config.yaml
n_layer: 14
balance_bias: false
lr: 0.00251
beta2: 0.95
seq_len: 1024
Below are experts of layer 7 (counted from 0) of a mixture-of-experts language model. Rows are named router (the router's row for the expert), down (a neuron's output weights, with its number) and show model dimensions 224-335. Each number is 128 + 32 x the weight over its row's rms, rounded and kept within 0 to 255. Numbers have three digits each.
Before each expert's rows: a language model's description of what the expert responds to. This comes from a sample of Wikipedia text that the model never trained on.

# expert 3
Mid-word pieces in foreign names and rarer words, often after S or Sch, such as la in Schlager, na in snakes, p, ta, le.
router:120179174153145169091105123132070140102135100104172153123152173116117115108126137134147085104119130082128131074164136156072092073225140105136117126088123066207085139139165057146075194147124119138134146150164201172156132136120154164147086131179079127145092075116162197098090123121115114168053097091184112165088141089116154086090164132157
down0:147142170111086111165114128092111114128091121160102166189120129141169111132101075111142146161162103126146140129116174142162075185080090118129111163085115072158130093206113075068055136162152157190135133169136081170113126169111162168178138132130116109135153159065134199120112165139114095113121147196179156156133104174104098085088110094144
down1:140164140138074060081175109136118121140151109083155116129151121170104101142087085111142060150048169159082211147150132149155150133082117089093113138162126109109096115136109163197102164071059118076090107168102099156129118091122159123140142103133152150131125141078083154104098107131106120106117142065092097150128147080104109102138090173082
down2:106142168102142100133161094173112199193128112151118113102101128090122153102184106084118049161163138134129083189107123102130136062182075098113190061145116096134125138135161168096145156110166163052153151146174102134157131113142148172133112099114104139134084182170164100171168108185155125138078106116049104183126088152139147110111109081081
down3:143081151134107108086122136111113099179154088149133101144084090177134115110122207137149132110122102153089182196160149106131107113150127214152165156092201166177166142146129143151165167106112116124106146152135143134140053167121150142125148149128098168107187116094182105128142134119139120116167174090053146087155112092124151169100136105061
down4:213149115119108139126143150146108171127116138127094109128112143086101072132126129130114124135154121170121144062083108117088155134071115170134111188225094136138186144097094056136169060076199154111072093190132130203148101094131136075156138159142142100152075110133118114153101157092159149078140117141126117099145124107137139195070184203112
down5:084156115147116167123061191138133138128101152099068111158110155093055116153135068119193123141172189152163131079063124179167119122065156133099151141138140145131086191116094104135081121150113116062114122086179116137135129115070097056141110100111116099118137104065127167117177129100067137116132082092174165096107126083095151180144070114103
down6:142134138147131126132092206124147121104116113124142145123116144122107129133114154132173155127132106110128147064202150095091060123146152153143199128115123136111145119116126082133132133096122125087068160113085115181115145147088075194119107092144150077146139083142128163116165153198104115134092140095111104083084155092075122111093122130134
down7:221110097159137121127120144143134122147069120074147103143163133116159140138123133062136095113088145149106184136178074102049118134118111120044165091161172151127123096161063116103181143072133116142152129116151168116149102187097152101171101091143135182116150136128123096194104113137108072088116112168109101125174130149105085104170116132127
down8:137153137126104145149160095146114129105066128144141164192129118134115130153106153123157135166116112073131173087152128131113119170155089108129121107063140127123095126094113054066117120136194111120102168157130092120104077083147093103088189090096128185102110131207129113151104131137132129119115143081226161158132125135072151152094147094119
down9:097139162128121127139085124172134095126106104118094137076091099146134151122186185142076088127152106107081064121121143080139159128121117095161107169163098123118162102160154122104099120170117108133126123105122108151150166141109161093122099139071060143114121091153111112056146123181146142151122113121148096108156169103131130154107108138119
down10:128104065144102145117136096176128121114109121126100121102151130187088080117125115076075090130110101108092131116167110133121171119157130116161043103240102156139102138147123077181137106187119152117136183094121138111132067094085160133089098154069159143100102110055131129126173175111144136156146167154103120085091169115119176154105136127119
down11:101080085175162134049129080117134109104113094160151141136117160109076116120134120117162143081094100127126113092122188149110103130147116158150140117113079133084127118136138094124137160150048110118098131103167129131174162154119163112148132181157137142157128123124153097118116159135151138100120082096178067144146162148151079099127128113097
down12:083145129161107174139161129131095127161104147151117160124100216074127087122069091120107161143152139095128060152053082173150187171140135094114154200138120112089105147077131066137137133121166127102195086173141110134113133202161100139123126037191161175102136141162146078086124143069093148126136095169102093135179081109094184109121078130110
down13:114162086169153096101133120086141129129138171172086104165130127132148083117158148153157138147032161132122132180141135096151165161114183121125162136123110136159155149079150126126123116105073091135159147066163157090181115142065137132124171197134122078100121110128151077091122166121125106076129123139107118140098104127141086152145081120103
down14:106115070081174172175175171127147148127113097121136146112115142157132145135187122097185075154104144093060123125094175149127121138128132162188144156155140131079138108137180100109118102113186152070103101082076075149143127126060111124071079104126130138090069155138141153174145168088147104132166156132117143137122131144143116163156170186068
down15:114161098135116116093173168108140127117105180055155089149153131158128127153073161183157140116119169168156131152101106094202161107160161129091082191137117171170194076096134161062154144114099125102130079140149154167171124105071150171110159091126122077160099137076166123182091188098118172086098112149126100096148107116123099130130174142092
down16:119084156081159121147133154112147139208099099136108162184129137095121101079088168114070111142107139145190138145126175152086172066181112113097101217125161148133118100145167092152144185112117165118136122161124140123109156170117099139130124110109112107135098040099127166123087086165176072151116085166120188102105111084153183152148108105170
down17:120123091134146069167224135126125103145188099145150185160159180113120123101141086105142118170066094153113148178126135112073157125110146106126134141058114184097089144138064116144129061072143138137115129149146133112086096140063110126139110084123099128160145055172126092155167122130177090091168120102115203132161174186192124105078063150106
down18:076094108106104146132127126146192163147102078134136105091140088166183101155111102126109117116125096139113107157194112130078107198172184129107173130108163161171127172095103146083149148132159189142101130094128102138143104101092153137058184095116113097173134138097127099173108144065158144105101112110157140133171105152117155110051142139136
down19:108089138080172173134096132124145171119086169133191161183110100179050114168081148068099122130099154176110180109115139168116143117143103135152138129137100108093089099086082138198118083208138148110099124143106127107142140116155113119163083126137146100111185129145128064105091081143178086107136180116129108143088078167083144084142162098139
down20:135134098064122156085131077105194155112113078142141151114138136113103120158146117127194124130102152135155134144133098127119091207150107156098175124162131116197078167084188207104108089136150143135130123144095104181105083071157103186109116081175134080104100084187113138091087070143139176135071174112177167128151123111128126071161169163185
down21:083135151129106112178139107176153165107093107116147125147168110093204105148088133156167097119134087123199051059128101165058133164155165107125125093082166118111114173092094179148143150121128109155084183143120083167120169125085074101156133171127125095126132136169179115130146101123136143166115072125192143110090168111042147130108155082145
down22:124142085122146152157153168134205141127131150109160204179123137139098137091127162094162153146191100162174107094153124053131167128091151124144118178177185129098119068101121127137130141112131070143156141097085134177104132079139123144117110151088094134220038165076166105165094148098094122141124181099203094104108090196151133107080144114114
down23:181116092113125147150068107114139159121145043157151043170113084109172135091083104082148155143111125087139113141093133169140015120165129113108108087114093122118126144145126078103135089128126136160167233113162097109062156167133110152184123148128093074101153153115123128091132185111091084173122143133120063119175127159141118084153152094116
down24:078120126091158139133137094171126151097106130077153128148128112135203135174181120126172126112144111174152124130073098095116134153087107175157113138144151133171168091166122096095081140074165139119123155134107098151135101095118146165110156112093100162093119061133117094118144095106118163116082143127147158134179152101138145150145094120174
down25:125127125126135080150136143158157149136073116077132129161139162122120140138066116085090100148087175121167197136117153098162113121204113112170149137119065108153139100115137109148211092160118150133153077156104109148144157116122185127058111103144130160177149080172143153171101161124149170105181152171128125103134141096181132124143081156113
down26:156130122118089125154104145136134171140123145119130092182121132098124119156099095137139157128174086175156112153131120067082131104131139137124160082124085134134132128044144079113157145125131188054119171119116176099132134128140179125126125130146115141129105196169178147160119160138136136093126122084196120156142169158111079138143138081076
down27:069099093098101084188132128145124140157146122104090187117145178150096115072075118160201090053130162091049143189148027056141092169162145174149121077149152103162092094117101076094121142122131136126132121138147144111126142148132106132072090075113153098161094089107136166143161122107173164144145104132110167085149128130180147136143142133128
down28:188125117162114114146120145145154105175153138086134136072056122117142097097113189052141146108105142147147168095179105084093117061129146081139121103114095138153100124156109171119178146173123081181126154101145160082091134128137106152116083106160083126114133122079146086114129154141140084154110135164129125142099119113138124180094120129174
down29:086121138134095123125120125155150085159082159121138141162151149095144081139145058064134130134129128167104181132094190144143105063122201132148099105148119119199115121124127148068104129139155098107105101086145114146154109146115093111180117113196114131152142147096174135124163111134100197159182097168113146192070134129106184110171145118127
down30:138144155163133125091082124149116182098151116189164125139148173066112160094127138101153115162132144078089158140111096082171096117154157165153064097143112116113115098049147133103105121126128136087129088098117130045113144168115145095127134117105116191079077112160142109083159140143182152136175158168099168081111077105196149145115170106164
down31:145081117193161115100202148116111086157177119242121122102104161121140125155162145083112090146085050129072144112125156103101116115069142107109125153118179091118136127146105172043134105120149122089112131113141157131141161145160113115100123142110116161091204133160089134182116174155101145152149050135159096114140076098112091075155134104114
down32:107076081101148109177166123113092133198187106179124121126107113085172107123094160104124091082090086207168074096101170103196171084082102202087129085073109085103149124144177135162205144180202129088106068101092166190151097164100157124143101100119153084147129128170126087138181098158093121138132140114060086111131122164122110098150146129129
down33:082178088125133168147079127178136109130158139121145165103153135139110097076134094103133186123159184104128130100099151098204117095041163166046138138101107099150158083185109154148071079145070122129089131150114175103153143157187198153116149156149117106101122109165169142158222123128096089083173198162123095136111141079160142123109109091100
down34:123124111165098085080173097107190160147148040056125113139115160163091135204151188148153076133159116106111174102146131166080131158128151145075109137123135111159131094128167117106129155126147148132127164155136155127119119139119101168115074089127162154127100112120146111180161141086124133129114174072137137151141053117128120197159091136177
down35:080157134145146049131108063110176124142090162143048180149114104148096143128105130134172122179127169139094179137187142141142192101204131098107178082127127107096144116060146140179157102090111079102093152144137105099128179158111112189127135155124072094216171167086144115099120148168162121099120119151112081088152130148121106172148146160159
down36:087120143189152156179130156150159113133141159086124164107087129095175152146126118132125090146185139150133190106102158165094128132134120139098087188143137113122127143171100098108151158107115132097173127162151172173131123085097088134122138132162086184128131129119089106125163177063088112157156127110078071095164125092157126077138131115074
down37:143109196206131135118145090140106113151078193100132099139083135179091183153111108130091143076105192108130135119141146161138124088154093115121138147171102130179152155131105134161097111130054131144104125077174075092137115100088136137138117133083185136188131028180109158114127151205116138064102116187066154132124111144161117172148137109172
down38:192117124125152118163200166107104154098077143121131161109075169136129129086092155123164113115165153169093084184121193078136108070097082154102143135120116110059140127085135127127182164129123127122158103111120080142083178095176123122148120137107165158132177108201145168121130085149120193093135162124110066093161163133140065115113137145028
down39:121130125126135154098143166081158150142111146093099092128112133151074171177186133154098113155131117178108147169176123187120124111173129104146146104112096101145115132087141084122118107117184219163121122088108164150128144158094065120166123137117132129138067164113163104102176118095113119098142127188151187088141086182150086085052145184063

# expert 23
First piece of a personal surname or given name after a first name, often South Asian names in credits and tables, such as Pa(udwal), Cha(uhan), Steve.
router:093172113132102076129128166085139157118157104132166139129085145107107136117143087141139077181105186197156165129117077130162148168120065162149116121207067180105147103136045126162116104109113151133142116190130129071157147158160122174087135085099092145089141074150128115172136113089114128137101147113126136116102138101144149123150114087105
down0:090083055161141112174123111111112147108112093175057072176127134130112132205124157045089131106052168145152137133090109170133071122110123109143103109122169079120051072138086149117139161124104101084127090093098108100112168107102151117199125131067180076130146122089117099136116088164135056106090116152143042158119152122109107163135114120146
down1:101156126121158135117036142126199114095140138080088150101116069173118087104149082160110111164102156068118136148115096198095127087106048124129134107141186123123121152133105113167130074162144077104126104183142123161095115155087137154111144131157129153117126127137141117089128128164064127190126181107142137141106080206177131197176165128119
down2:146117154144114133113105067123074130130132124187135134136134172111154153144196136158138140135130091175090146151157184099167170108157148076175130097105117147150155102120110108105144139168142115176105081130123098103104077198126156138065084128197156168108118139096121065075090140080130119096146110113119101115094125143144113135069175100105
down3:105106166170148141093123166139176141137076145056062190151106103125161072149134122067092081139104170106143171112170155134064085190145108115065088091165096091175126087075071103089078096152135187110155136085052119165122129142109127097129181122119104082100120198104076150137095182154148144138124118154122084089155150140159041106113145113146
down4:135139108160158190129175083148116145132189168149116145112026158145143171095137139100151109071153112088175147178094161147147143116114148141190071161136170093115167189131110115079150090119115123138066148109149167111201092103205153126149156159159172110136059137132123113125135155167102100157150116167101154135151125140063068120078133101065
down5:067110113130095105134078099146182134093126087126157076119113106167152131107109209091131120142164128122135138086162126136061142135140078173137087134125070134102125087105162138087126113154073175085082101157163111091090142102166108180127173098154197136076157118183169172142106087141126174071144123189135127112113149104125133079150115155102
down6:111162094120122131224040092169125181158120091117165139092076098082126132132105144139082152132161163077100101136184139094093136097138109104174109134094146112124099140138146110166130143151049175071148186147151080172127191168136112119086090122130148100159115127145110115113142132111108155153086159117165149188181145122130070139145105115089
down7:133155159134139162102118022130191139155060121154131121222164126144089159153114137121191189150111183091144128124158115173151121172124094076120142082123144153118173102180102160125101126125130120085110143073099080082147131131161054130112190173125090074108153061130125156110100110111117164115172149140119106095084150077079165118128094127090
down8:100141141120062126136132051107142109184178134096139153097100105141175133018136124162151075099104109099133136075182129121159141120116118162165141157095136099142130157134122144099090127106109088157085156133136151111077105168145133073121122154088137141111118132115140083099105120108133140171155165064144161153116140143111115154211079124191
down9:154098085087136163126148144156109156087078109109150158113178141159113115155142092106130115101112133138105124149166049150123166139079085149111173168121158088139083166140082138139128128121087095139138101179094162111147097090134107135109113178054140130088163117162123134054089165158179122087188106146104210161064113133166135135131134106113
down10:103141165129147163103112167112129048136169093142151156173148111120201136086121101122175122127099142162170123117167146079098101105100114114146071144072126133113184228185081173151039072125140137112116118094113087101061089140172187151158161166171131174086127111165154155150095193160119151151171132162140161133202178100159143128045072108124
down11:088156152105108096144133193116094137079097099132111100124090125094127162148110105119134173178121197081168214058072160159155134140156104157104121069104118103107144074071087117150140058121113123130137092148138083104130121137110182160126195095093162174124119172078020146126058077067142139097127146145098149090131118161122174116163109105110
down12:162086158088108159146139105147120161077125065113133132130109142113097115121131120144103114153123134084094140157090122186111075097068107136091101132171129084104141138156147126169151168150132150084142125121080165114195076172111219127157071124091145110121072123148142108092148158192143099084105157190147084165155089102088150121154108121084
down13:127155127173093154128150115118145096169149175129115144079141147116090114159131137147182107098132090145178109136084139118116121158124081146113121081152154121126097135080164079145202133137125171178143171131060158172097136163088116128162189091169145113146198181115142129167122126144076143160136138123151186178146111098144058107141128135101
down14:172167117135069090118135127141057153105096057104140140168135106103064105105150147118152110157173050103160124091103058138133131123126181144183097137075148187152109131077116131111112092171106137171135109098138156125146112135131084125166133118123137076199074079142138162114073150112088109099175131110139167125125141106131120183172111107116
down15:063129145172040193124126134121116104116129112141118179144092158128132123102176182106075127108085123115106122072168137188121188083192160120123128132100079108138049089113081099111182176078141181095181182146134068098090126125129127121168139154087115170129130081091128153099161084194083085105178119173138120183144157105107103083177143106052
down16:076076113137061156138072092151171116170147125112111147103094097111128157125142111128114123110123161158156139105136125076181077105136121119148106125111110130150123108105108122103153142108170134069091114117150149140045157116114122099190188130097123150160183134178105131184136163121096113102145187174052161168160153110103143069101137113114
down17:196057106097151118122160106137137125070134115077091154174103066206150122098105145143098167161121106127119155176120079128106128156147139115216147074147129097125096141108105178154168103145103147143181120150190125189133120134206093126152100105109083191097104169102127150128101099142090130072058124046132103147126120127128215127124074115113
down18:139073144158080153113115177169152085138128156130128142111083124129052156160079100119138142127120114163161114130071091146138155137122165102139107082102143142098098115089123076112109108101137129124128159167100119140133152160175104235165132115117183123139154091099171108097116140129148160133098094080055138097133100136136101098150105117147
down19:124121131110107185167145108150104127132131153166117131171064142145092133095118112127096076074097168171141069113084138114118122135093051146053062131122150121116089188170056163116150117089132091129120138134125131096123101092123130115147087145169094137164145160140087143104157121120162109115157071166127141179121146141118110164152130164083
down20:069168127120167091164169166116140144128112143155168089103087117095110186119122154111105076154117115081167086163098157155126110095156088155149072130204186125157157167110156078094160164122106131131175157156096117175179115198130134147103122100095166114177185120139128102037165063116134143133152137126091088117190110107158138109142161127100
down21:085106139155094150105126084144117132158112128060140150124174103110170055148132096137095146108077137118135105108175136129133105084123111152125109157129112140118064138126121155107161160134121105044086129165105070129146140115149137117153107108138131099154091129081129137131129172120106162106172181172194168108100111129107090105065145092065
down22:124145087154108063133103132082151172133171097142117203128144098135123125063143061168092134145177116135114183132140130106153136125140104134169131185093141215141164090105099191186142131111086162150162117157140118094196128116126165124116157163118082152133102068102085059120151164201087133142107128143111132103120186155138105103178132150141
down23:094154154089194167123138108137140090094147168160099117122104111157152097147136120190143187136140148064078148180140142129124149141106107106154171133083110181106136079108119183135086129119124073111100154098135123180128106108080079163095137086092124066065072160063041179132165104125121081059118119100195157109138168156114126143113136137153
down24:139078092151103113100152223129084185177100160196154183074088143124088144129103135173142122131108121139119088150089097130137115184064195161147160116179164116149121070096162138106149117149137140125095064112101140117185104159130119098151040164145158110093141121127113143095112139118139158117165159113182151159129129122150106097088114097137
down25:111111147112144104130135004141137129152107137149076127147130144146181163139119165166156103106069166147097117145127171100165125105089090134157084156128094078174152148100189102182125144156177132122135134080151120128188154148072139143090120103141097125111128134109148127093121066085115115182174146163175149126100105095099147132135152104171
down26:194140085032128135128172106161145123110151121110085072113127170148132153118137105069128159131157074095162186178108136122172074141130111131071146137156100129099111060139115113138070186100188173057071106137136089118189137110150143094113183166149125150175120148130144180104101141158129124092121089114146097104153113144121107065144119137162
down27:173127110172137145124137128096078091118168095121141103135179123188120153113048132172147110105142138169141112122128132170136086140130099178161155109158139104131088127152137153127189103096078174120134119174139127123118131135136159138113170137131154097095123159047118144118139089089111192148083169093162113133166114137098134128111010123073
down28:119112121131164121147073116134104114149154101132140133180148131121129096181097168050115156105119155102118145151151139154117116082086123096166154115201157086145112173125097162133162160140119163151215111145141154127094074165213118160088078121192166174162112107178137099190138165142119186109083141125081102132157171144107153126135118105185
down29:152140075181141157104056091129114116118067152155107095109097136088080146160122183162165230147112121072189102109114120099167107122150199129129174138120102118123117152201152093103145132106116108148092188097167080161061053140179134113169133132132118105126081178142078134115110122080151128143090179123146066189088107128128107128112160092117
down30:163158096106119168134159090188131154160131148135111158131107174148160110136123142112128094165141161170181142102155109085147141146118179062160125136130117114147099139147160106130079107112126127161100119099050130180104066109138146133138134118134093066161136118051145123109133100109116088147162141123129171074167117165116149172117075128152
down31:116099095143117087134121160173111109207193116110160176103146132108120109140138158160127072107109109131084125143154119115126092041085136110124163131138150170117089111146139099137118119135079163122077068127181121064067138201154197136141123120101130105220177080107104144150149123163137143113198125133161158120154100122158189084142118135078
down32:164088147130128083123114088147172155177119149124154140136140100150175123138202140190120120150125035146163101172220093106138089160120129097168134068093069115122119176094063131132127057125095152117132066125084117179181066121128122087113106114149127113097194144140159132108081125130093093108133153110177119077101109114102124135155064098076
down33:139102146107091137113105126108150169160147159111088082140129100169092128108122153222078118107230095155074132165091096102159137094095137067067136090143156141125064121141111118116174139112130168112142082137176131108120084180107124134124097074132130106208164108130112133179111178180110092183085056137134121091122092156087139179118082173139
down34:073122126152128147147073134153175089120131162149192090110121169110136139143133127108182141141061042114137109151154181074137105124135160086160169094070137091152161138136140095116055145088178122152148133126145136169136178137092203110086116102157091166131167141073121082120148198049158147101119116065126151150167092162145101151125149082142
down35:087093140138117128074096159078088106063096160148140169138063149177135078058148089125137096170105124113178155104135098128093177106140175106096159146098180126170120160150185114101093109125115118168110178151171060116167102169075096098092106099098110049097071053119190135082085105123145116143136121158101157158115080134138116152115167130154
down36:112068164134185062161149094130121122152155186164118152128117111094101106117140145105102153130119104169169141133149164121101145175135141061154151124156101118148122117124164200113078143126162123131109072124165070173134172122102117094161162199099103151122140134082130140101186078157158115106184061176129116161121128040115086162083052112111
down37:122146118113148134158110098202126147128141189135126112146143126068092133094108096118162077154073187075129143115109104094208122081120131145123103164139160136169174118149095044131077142094161166124102140123085062124179151135119131193137142220146124138112122148112137146112189072138129111146193112142145152127125141111099098098084115111101
down38:124166190084134173076131175131127123101081105135132117138094091177163112087091116125155180178170112109169156137093173150111126147189135082115148151149153139059133143125065136118118087205103083080156088156102090123166182145128080077125138118135140153160147147152148119164038165131070125145113148111084124073156099144086117137151132115101
down39:135107148142178106096102166165167162177111086089138190144128172117126118183094085159157129106156163166129113166169127140142168105113125114128158138145153101082136165108083143203152134071113159126140143136102138084084087141157142128168122116155098116068176069171139130135113065174129096170122132070150147128117090107158177140077103117176

# expert 26
Middle and final syllables of non-English names and places, Spanish, Hungarian, Central Asian, Thai, such as -ez, -ón, -ad, -ki.
router:085129108088175069150101154079187171131143148131190091116132130101118102131143124101148108211185057191089113075059091141167116152130179093152166178145112134139108096167116134109098192144187164116126105138122087137113089128068152108095105144091110145177150093150149107169118121184167171169138087151205123137059143152094152081172143095117
down0:194131134120104138078119101177164154204139133097146178134147159169140106094098094038159153178098095104144157105152196155129166079113173085124123167183083143092096159091114189134106160162168143097150102118142122150153119110178089132080107142138154090169116088137155116120094174162091124116138085105147082192107122154073150121182068059189
down1:130109130173121135092124155122121133144078166137114102180138130099152076094114129143150153101094144105134117158068122162165140173164139157112151160150110102108089110123146112091121125123153162149145123177123130156127142108120148159114172074163158141120088139147193146168220113124142126187161133089157116083117178129129114136135168126073
down2:136199104110164089125172126121127034070164094094138109124155076069137131133125118065148143171142113080127147141104137155100120115145125108187106146118075108098098128122117140097149171131108173086080131083066177159147156162098161141077089179024110116168161134160132188134090150060138132186089084156153167102097133186077107138131143187077
down3:114125119121119163172099160162103114112105097141165180119184138115121123212182156130152153128129153101163064110178081151155143096090084134182099136114219084157138153130182127115159146151143134083122161120151066099110149105161125155169086116211108156109104063107140125125166162116152119142162147171113134125146114188113129117118117125149
down4:110170141087116169151157104116184167100169111088144152123154100154129175096110067045097078122114150126097165109077183152124158136102102199138127171110116089128068065103095131166105149115176131130162132094136175144186159105140118132131080140085174141097153129122144101133170166133208133137104160033117113135134135094163180138097112088108
down5:142120166128110131074148135141117189109143123135131176112076121183132129105110136139109141158134140064137111118147136166138113184142158118128079101155131095096127014160174092180202120138175089143093138109136074163154106146163163149091142128156179091181083113150124129176139102048141126122151151101096098135040116111165119207106097121100
down6:147125106142118168092105075118162108051127060150118109106115169127119130139145128149125180131135099151135127103093123094166086091085127122152121156186189140142142125131111150122101112070133161113120168111121061209089153149079153148126139143117169129061129160151075185172153109080131136133145118161091131108134136088178156119137210111081
down7:153116124070102175143138116176114106123126175100085106159201131117130132146117121165130111200143134149142131153130156189133090199170162103129093193138158165132159165151098124134095139142136113123141084186133117099116128117128085145095139117091069138140089164176139084096090126086102094129167095157134157092026103194122129115083083164148
down8:106122185096181083089167074141161229069127150131148162111151111182192173114145128091099121095089157087155134163142167108062143152123106156115121074140108129139153101154185088188116142117120134189127156150149123122118100072110166114156118061092110122070169139137094154141128185194119088138146083099073130170116085121118065094187119120142
down9:088135128160083141075072143132127140101156104127144082125151094092135095134112124128164176052088089173148147147139139135112140133136166103161125075103168163162144085127087099190135148170123139148122095141135186097097091145121141093113134105105146114150099143103078096156180107166100109161183108111150152053189146095101212075159121185169
down10:090130119171114131096217101176115179050135141117152119098131161134163137200118165069157066112124155054104105110156131124152160136132161190141080100111153104111097119131126143124098093143165148156174100115158096080152077203072144097157168098109077079134114118088064145134165152106160100114095080133136085095158125136147117165095108109094
down11:150103113149067141100082141087157159127053175082109156093087117165127146178081080151098136105123157123160149158131116142125094146139170083160150150148155087097135147089145139153149133151129101075080157098125198147184158136102145100105140144112122123159126100161113091108077065140130173099107160093137158138082126095131111102123246104173
down12:124133181174158091147205156145139109090081185154097100107153133186157123113161148148082045128152152059085136139096188127110148155169130095132126077092167104156106134146139123139123061120183168089150109141135145114106124156135126175147129122152123145128101101158068144097117185131099176099129159105153142123181145100110177120136037099082
down13:177084116123168174133124157136143142129090132103174121085162104104127172103168109171182148037106117123172177105171167105151161126118132104139144137102106113138127160149176166154153118099121108082093181180170146175140106161106088107139131137161126156088090120165080126134096054136164123143160099134097146107126118101097112079171099165142
down14:167155150130137121147162100184090139121147170190143111127102157152113171080073131114165162096146121107188205131106091122165125065193166141095136104130130171170120149138166142122117093099191143154163159075140198095103140166134210065153155119136093146129111164103162117132102100107136131181143093046194117078087234152154098076104166158129
down15:112101127129124097161137123136130123191172189113113145140151127116126134090123132168148131134174107108150096111108168164156125168090108128120140112110166127116185172165137146082128120126121093097183116121134092043209168186119166144139126101178160060097182198125150140140071093107155095160135124112178144174134106143151140162110159149144
down16:078122085102119106177093116096114121165117165138147071159048104218146089105120132161059149122147114153151147115096105142103147130054127107086110124185094042107084173097135099116158159133146110087160094127054170126093142155123171111121152106198123119169117088144092134131163120153170238152135101152123098151120114137094122149128089137124
down17:111147137158150109102166148116192194167167160156130118163100117141103116102067157156103127103105090163138146165147113168173075165176116155122106137176144150106121183201111093122128125116123138127123139155071129090095110083126117053140127125173149068094096128104130108125135148076089079111112142117068102111136086184140075094142123134135
down18:163127102170135121158134138120109135092076142165108131108127155104092161067164084078165057153135106138149067146087112176129168124064082152147112129158172118150071169174097106115135101137084135142113172090161081131130088122129125091106097091083159099179131111131123132114159118135107110128154120154104078109094093106163151138128140185082
down19:102150151149132110137066192106166177080129130149153170103154184164145119163137123128119083146152162164092142191104128100144155100103142196125186171137148162120129120113155104163119111071108124163115085124102108089154122133097154126099114135095076156145074161119126129187162101123125141167161162105139178114071070143177158154160120080118
down20:130165141067117099123070095126086127119231101125146091151120126182173173158118129175139138140069129099143136117105077154100154104155092139116088107131176160158119169072083129108142181155151109113119158194115146129132134100133162142068128120134110148157094167142078130163151122066131156167127194153148150092120125173151210117114150124112
down21:072090202124072124155084049114189112185153142111152159131151092089085179124096165140119194116165119117171128130152083101137167108128105093193111143096164144081147175109149188098148085150076117141141183159093132120184076097142150059117146097157122105120133177129154130111106085098170093062074148151095107173174136157125123130123129094085
down22:152136094151147109082092132108144114177105163116173131059105145113119109141113136121185093115165137082164146166181113069138154127119169109134068146156154164184107123105130144080126115119144109058180084113168146148168096145162167108107115130093143158104084114096118138201170152149113103074126072107133162141126109133087159123090165143151
down23:081178135097168104108144163090108183095200133167126123121144142128168146124134130127061178144086194137150148136148094108095109163076109104149137080135099068164153107090134144162120112105173118162135168097144137149203134075117132149168141153082116146050090089160163173134071173140185103117132163160101088191123133118174099129134113144103
down24:124114156110147043134113143136184136125177117070104140127097112095120076121155116181130148146153084142124120140130106180160094174086132164173172111055115143160119133127099103069163140124126197150137110088173122165161117123093112119152136172124154184142104214103120100146088123151078112124169104127158107097124125133114199071168139093178
down25:061162105094145126103103028084100166086104101092153127128146113125175118132113111172080110160109182074135144106046152122098168185125105128103154143113142079123142134105078142097212168100155087085082149123137149151105169136132091139168108106103154160100095137118141071087123118165069129064139133151154139147127098111153167148094119120114
down26:067109079169111075082101103078128139140081155151140149175099112121123151143144130139166121134092155105150125118099127160143095115205165064171104173116112174107077098141159174160086167122137178111102152088083118168137091164103139084179114095153138144168089111153110122147118110071135119052141172105104169155141140111140107163146149101191
down27:138164140101115120143159081102174123121123128149126165102086150169106133154066124182098074113132127086152144143137093093128157122123150094132087169159150112078152157135103124108145142076149156200147148113103137110125125139116132103145155156140126131073127141094086098209164150119128154118066132132136145191145185147197102157129077117111
down28:125132090129114161125160128137115160198163137125146099133144061084156125148160072146159156133137160182136141134140117147138122078113168112093105128121114108133188156128113152125113111070125044135105201105133109135090153186102097144133125159126104203135166129118179106132173071170115127199112135076188076210120120098127156166102108080140
down29:204178182163103127109134170109108119128174150097103158067170076116112164103097126068101149106130231148158191100155145095124048074121123095106162132114111110139124103116112109140124134146165122128132114076144139138138144066100149114137111153139171129159157128138120196139105061115156165104079100149091113089118100111089153096146064047097
down30:122101161135175125106164146148133175112162158176092177091126110126157175144113135130162138195180119164119154146163125155171091139115178160140075117098115089111195154065129119139159108041112130169112103141124168170114165121135105095147135148139068170170105093143171153142160133171107146156070057121116126110134127090102084130144078163172
down31:128127101149127071143105107131093154146061162135099128106092093113121154158081110156169074079112146081116114117205103134126126101084183086117116106085214170137151139120144121193130140094145107141146137088121096076166096121175121166070165069180141129140081149165159116157139135170102114118127089173144141166100141125109131097155126143071
down32:114128130158135108125107125077123158148139130198146113111148122146098166198174104192110101143152198105167173116139105148097164100092157111182172195161075126133129136095166107210096105173114124173152128129143105123118116185143136106147146162125182106138165157110099126070083124191172119112139165154174104092142101161145136062153122080050
down33:207164161164124144109079128169133149064135111126070139106136139156102129130117132083173147194165082124126079153138124123133117121043128165141169183085108093132068100099113154108144098173156207132095091094136110124023180116131116167117082159168149164056111156144088094108154135117096119132130165188100104157132134151170160148127145143092
down34:104122173104124161121094085135146085070156159097068163191149075151141136169081114113118122095143138202129097230161083139160097092085132137141100116142119091145140064109082113150120119093110164155151105163146131057081105164159128130125104187206101108097070151155132129133126173157128217135149152112163159113177083080117101134180107103177
down35:114126150110164098119103141042113103200090051164155158127129161089107096134143195138129138110143142127168149141139144072128127127083126125157155170153136113115135093097059134138113122129162088095165172109092122160083109096067107128097141144063104138169109146129164174156145118183152096152202114135111097118107146130080113098138175154089
down36:119098094115169125147147129184154130121161151163103142143172119155167111109130145066157173133114152105120040176136153165096103099166138110145109176133166109123123134114149101140031139144182124137162092137127117095119139088196129098143123107125113143142105090112136126117149165130104150069116175175116131163120105148113108111127170172157
down37:179114131120108167066137156092121066099115189155132168129101179152161088084136080106083118156103154121118084129053083135121098138084132173073128142152101151133131122154135102160116127100081113068144085123105143142099126175078143123128144151178106074091104129118082130114116109137168112134150128051133080121152088161111147151109111147159
down38:158113122145105102132151178152161110102078082112129102103106098151124148166127127109164115145140192090096086096210124060211122079188144119147173153155140161112112075136155147115104169178112131165131137104154164134114011117099108130115126083103133166155180149113139141102184136089140113141149081112045154110091146130077095144101170112042
down39:078130103129072086176103093155097127113105068138139116089161112142125097160127091109015116147159173102163154166125151139175072167154129140127114064166130086107186162088099102137080168101156159060101172085122158135133080035085119166171138149134140127107124128127065162112079114146138133171103124231126090121133079136145129131112125078091